python train.py --d_model=192 --activation="squared_relu" --balance_bias=true --n_groups=4 --init_std_router=0.0101 --beta1=0.95 --batch_tokens=[16384, 32768]
Below are experts of layer 11 (counted from 0) of a mixture-of-experts language model. Rows are named router (the router's row for the expert) and show model dimensions 96-191. Each number is 128 + 24 x the weight over its row's rms, rounded and kept within 0 to 255.
Before each expert's rows: "gets" lists some tokens that make up at least twice as much of what it gets as of all text; "comes before" lists some tokens at least twice as common just after its tokens as in all text. This comes from a sample of Wikipedia text that the model never trained on. Tokens count by the router's weight.

# expert 52
gets: " ", ")", "%", "°", "″", "0"
comes before: " |", "\n", ")", " (", ":", ";"
router [151 165 139 149 127 103 151 120 161 143  71 137 133 111 101 146 164 148 151 115 113 160 135 129 127 143 134 104 114 148 105 140 162 131 164 144  74 140 157 138 125 100 135 156 126 105 116 114 150 172 161 138 149 113 140 177 108 148 137 146 135 152 136 153  93 161  85 143 122 195  70  95 113 146 162 144 121 165 120 149 110 109 128 167  91 197 154 142 150 145 133 109 181 149  80  64]

# expert 9
gets: "\n", "\n\n", "\n ", "ast", " non", " anti"
comes before: "|", "-", "\n", "==", "=", "==="
router [156 108 101 157 139 129 146 139 131 150  94 121 105  97 122 109 113 132 162 127 119 137 116 154 119 176 165  80 161  97 109 144 128 138 141 128 129 119 116 130 130 139 105 156 109  94 115 164 108 159 148  83 123 156 135 171  85 100 116 104 139 157 142 120 109 132  92 129 111 196 120 138 185 112 136  87 139 147 121 173 185 110 187 173 116 132 130 142 123  89  98 122 116 141  78 103]

# expert 33
gets: ".", " and", ":", ").", "\".", "=="
comes before: "\n", " The", " In", " He", " It", " This"
router [133  84 145 187 200 104  98 151 147 121  99 132 110 129 160 157 122 113 123 130 133 116 131 125 134 138 116  93 184 111 140 134 110 170 109  88 105 104 169 107 113 116 106 141 144 112 171 139 159 141  83 114 101 186 133 112 109 139 121 166 127 143 168 123 110 116 147 126 128 167  95  93 124 126 118 157 142 159 110 149 145 138 135 182 119 122 141  95 163 102  92 104 151 122 132 141]

# expert 19
gets: ")", " |", "\"", ";", ".", "),"
comes before: "\n", " |", " ", " (", " -", " The"
router [156 138 173 151 128  74 151 104 148 137 100 139 126 101 129 143 106 133 164  90 136 119 122 105 115 144 117  65 125 115 127 181 136 100 176 136 137 110 122  88 129 149 125 118 122 136 143 115 158 151 140 102 159 142 105 135  94 171 136 170 131 130 159 134 111 144 101  80 122 203 113 118 156 141 138 111 137 170  96 125 165  95 108 164 116 149 140  96 155  87 127 124 171 156  68 104]

# expert 20
gets: " 3", " 6", " 4", " 5", " 2", " 7"
comes before: " |", ".", "–", "th", "°", "5"
router [153 131 145 166 138 133 130 115 136 137  87 100  71 128 112 149 117 124 138  99 100 101 113 128 170 115 129  75 179 111 119 145 144 174 162 123 138 130 171 137  97 119 138 128 138 133 148 145 161 122  70 135 102 128 126 144  81 126 126 155 165 133 130 126 123 122 128 125  90 162  64 107 140  92 142 102 107 127 142 159 133 131 205 168 117 139 100 136 119  92 105 125 130 138 124 116]

# expert 24
gets: " in", " at", " of", " over", " under", " In"
comes before: " the", " of", "-", " to", " a", " his"
router [142 121  89 127 179  88 158 141 142  93  90 115 127 162  97 125 112 112 136 103  81 142 125 106  86 148 166 122 161 109  91 183 140 130 117 122 136 124 128 133 108 203  67  94 150  86 156 117 138 120 129 132 154 145 161 120  99 179 135 104 123 107 137 130 170 136 139 123 126 149 127 117 139 107 139 104 120 124 122 140 150  95 144 138 124 152 120 130 147  95 129  92 126 149 143  83]

# expert 31
gets: ".", "\n", " The", " that", " which", "The"
comes before: "\n", " The", " In", " He", "==", " he"
router [118 125 117 162 173  90 125 156 168 143 106 135 106  79 131 142 149 120 155 139 143 126 141 109 141 158 144  97 131 103  98 127 120 174 100 102  91 117 172 116 135 117  81 109 123 133 145 127 144 118  87 116 110 140 152 125 106 146  99 106 185 163 159 131 135 152 161 133  98 190 128 123 126 123 113 152 113 134 106 142 144 130 162 127 111 126 109 113 105 121 137 118 134 184  95 121]

# expert 56
gets: " |", ";", " 0", " 1", " ", ")"
comes before: "\n", " |", " ", " 0", ";", " 1"
router [139 128 113 118 156  93 137 131 123 149  88 142 132 125 119 137 116  83 166 117 113 144 143 107 145 160 113 142 125 103 125 131 142 109 131 114 102 129 113 104 115 132 110 162 128 130 116 125 179 134 124 131 173 128 146 146 107 105 122 156 180 108 159 166 126 136 113 141 137 229  64 109 102 152 138 132 122 151  72 126 152 100 120 162 112 128 156 110 165 114  96 115 130 145 117 114]

# expert 0
gets: " a", " for", " as", " with", " on", " of"
comes before: " the", " a", " an", " his", " her", " their"
router [153 117 113 113 148 102 114 152  82 129 102 128 104 117 124 153 127  96 136 109 130 139 117 125  86 139 137 132 166 126 100 113 112 156 149 156 123  58 114 125 117 124  93 149 149 128 141 142 137 159 123 122 114 132 156 153  87 150  94 139 161 133 142 152 137 148  60 130  79 166 128 145 145 125 169 125 152 171 129 158 179 123 122 189 121 101 145 141 105 122 103 121 138 157 134 123]

# expert 13
gets: " |", " –", " -", " 0", ":", " /"
comes before: " |", ":", " -", " 1", " 0", " 3"
router [130  88 109 129 190 129 105 139 143 160  91 133 164 135 103 147 156 143 165  83 109 135 147 118 156 107 154 114 135  94 123 153 122 148 122 154 118  77 121 120 103 186  90 144 131 128 115 131 151 116  95 108 129 139 156 130 114 170 149 166 145 143 144 132 105 187 131 129 135 219 109 141 153 148 100 148 124 156 133 138 156 121 141 157 139 147 111 127 142 105 103 128 147 131  75 115]

# expert 8
gets: ",", " time", " year", " years", " season", " century"
comes before: ",", ".", " and", ")", " in", " to"
router [152 133 131 155 123 127 103 149 146 151  97 139  95 149 122 128 140 159 151 127 122 118 129 134 138 131 136 105 159 135  87 143 138 134 177 165 134  97 135  91 106 149 120 126 147 131 115  89 183 108 138 137 151 195 119 156 114 170 156 117 152 111 140 137 132 115 125 128  94 136  86  80 121 134 134 136 102 114  94 113 154 130 116 122 137 153 156 116 131 128 158 119 132 154 109  69]

# expert 49
gets: " 1", " 2", " 3", " 4", " 5", " 6"
comes before: " |", ".", "–", ",", "th", ";"
router [141 127 112 150 152 141 121 123 129 143  80 101  71 150 103 143 127 115 133  97 141 152 143 171 135 141 145 139 177 134  99 130 155 166 171 145 143 112 126 112 114 116 132 148 138 109 123 109 150 122 106 109 131 180 153  86  68 130 116 122 164 114 154 118 150 134 107 124 136 182  95  86 166  94 126  67 137 127 130 142 140  95 156 116 127 164 138 144 121 111  92 136 123 113 156 122]

# expert 43
gets: " of", " with", " to", "ing", " for", " on"
comes before: " the", " a", " to", " that", " his", " her"
router [152  99 132 153 164 113 151 125 152 164  96 127 115 109 147 125 128 100 107 113 166 169 144 141 138 166 122  82 131 147 156 116 126 168 152 189  98 109 133  95 145 102  70 111 154 108 127 107 133 172 112 148 126 123 139 134 115 142  89 124 104 111 150 148  90 184 118 107 107 136 111 106 136 147 142 119 146 145  99 157 169 139 173 152 115 138 143 123 122 132 104 118 138 152 117 125]

# expert 34
gets: "==", "===", ":", " ==", " also", " including"
comes before: ":", "==", "\n", "===", " ==", "See"
router [103 145 121 185 172 156 144 108 148 126  92 161 121 122 101 133 118  98 182 111  96 149 115 107 130 114 155 109 168  95 119 147 144 133 116 154  91 119 147 132 104 139 126 141 135 131 119 130 153 106 100 118 141 130 133 152  89 164 147 176 145 109 127 201 135 111 129 116 121 180 125  90 121 127 108 149 128 160 155 136 126 121 146 161  66 176 140 102 114  93 114 113 171 164  88 140]

# expert 53
gets: "0", " 0", "1", "2", "3", "4"
comes before: " |", "%", ".", ";", ")", " ("
router [130 132 129 170 115 144 105 117 157 164  92 117 113 122  58 152 123 111 169 126 133 122  86 144 123 135 146 119 112 101 140 128 134 161 132 118 135 147 134 123 153 150 125 146 134  98 106 129 139 113 133 146 109 142 112 170  96 144 135 143 137 122 158 120 139 122  94 138  98 216  71  95 159 115 162 125 118 135 101 146 136 119 167 149  97 180 129 134 101 169  87 138 122 143 128 108]

# expert 6
gets: ",", "),", " (", "\",", ")", ";"
comes before: " and", " which", " but", " the", " he", " a"
router [153 122 170 111 156 118 142 112 160 139 109 172  85 122 149 163 124  97 152 121 131 126 143 107 141 138 114  87 157 135 114 158 109 114 133 183 132  87 156 141  63 118 123 107 134 103 144 104 147 123 156 118 126 170 137 138 101 126 132 160 191 131 146 140 125 115 117  88  97 137  97  97 157 149 153 126  93 185 105 162 104 113 154 116  66 126 160 103 136 138 149 116 140 134 135 103]

# expert 36
gets: "\n", "\n ", "==", " ==", "===", "\n\n"
comes before: "\n", "-", "|", "==", "The", "==="
router [127 116 136 151 139 126 155 128 135 171  88  86 122 148 128 121  76 135 162 130 121 149 161 142 133 147 148 120 135 135 117 132 119 149 164 147 116  95 124 138 112 136 121 142 107 102  93 106 159 117 158  86 174 152 110 140  91 120 125 138 143 148 131 110 122 160 127 120 103 198 136 115 168 117 128  70 152 147 119 174 152 103 192 145 111 114 121 107 129  90 139 152 133 156  73 103]

# expert 46
gets: " of", " to", " by", " in", " from", " on"
comes before: " the", " a", " his", " her", " their", " an"
router [ 98  93 142 134 169 120 110 159 125 124 118 146 126 119 115 140 144 115 159 121  91 161 118 141 149 176 147  86 116 121 100 123 126 156 148 148 125 117 156 127  91 159  78 128 146  80 116  98 137 126 120  98 168 125 158 116  88 164 155 101 108 122 121 155 130 168 121 134  91 145 136 100 130 112 154  96 111 152 106 147 150 138 130 165 116 142 123 108 163 115  98 140 125 140 160 136]

# expert 11
gets: "–", ",", ";", " and", " 2019", " 2008"
comes before: " |", "–", ")", ";", ":", "),"
router [155 116 137 113 128 149 127 113 157 135  72 153 156 152 114 106 123  98 148  70 106 149 110 154 153 136 147 102 127 113 135 147 120 131 142 160 134  82 121 105 104 106 137 174 159 126 146 116 155 160 154 126 119 169 150 142  93 158 140 134 126 128 154 186 150 134 107 121 126 199 102 131 144 185 130 117  96 148 137 156 151 130 109 127 129 137 166 102 107 125 102 115 106 133 106 106]

# expert 61
gets: " ", "\n", " 0"
comes before: " |", "-", "|"
router [138  94 167 124 137 142 124 136 103 145  78  93  98 166 120 108  98 170 149 123 104 114 143 146 138 158 170 121 163 129 120 176  92 144 135 142 130 118 126  88  89  97 106 149 202 115 120 115 128 163 123  74 175 159 135 135 102 140 125 144 162 154 157 139 145 134 133 102 124 179  94 117 170 135 105 137 142 159 123 178 110  88 143 163 105 143 122 145 191 107  84 143  92 143 103 110]

# expert 58
gets: " In", "In", " as", " in", " of", " for"
comes before: " of", " the", " to", " a", " his", " this"
router [156 121 123 146 173 122 140 101 109 141  76 147 117 158 105 112 121 146 186 125  85 146  93 108 128 153 157 127 160 128 118 143 127 160 131 135  96 166 131 126 109 171 114 127 130 117 163 130 147 141 119  81 126 115 171 136  93 156 134 102 143 109 141 156 122 159 123  91 111 171  98 118 121 129 104  73 124 120 130 144 144 112 143 111 114 145 119 155 126 145 118 129 113 143 142 114]

# expert 32
gets: " |", "|", "==", ";", "|---|---|---|", "|---|---|---|---|"
comes before: " ", "\n", " 1", " 0", " 2", " 3"
router [ 93 118 173 127 154 104 141 128 122 103  99 153 105  67 137 128 118 126 138 124 106 155 142 143 102 115 123 139 126 113 143 139 143 158 115 137 147 120 134 117  99 131 128 110 157 143 123 105 139 119  79 103 154  98 150 153  44 125 138 178 149 107 142 119 161 144 159 116  87 187  63 108 144 110 111 114 127 139  99 147 155 134 127 151 145 129 130 117 145 101 159 159 143 135  91 121]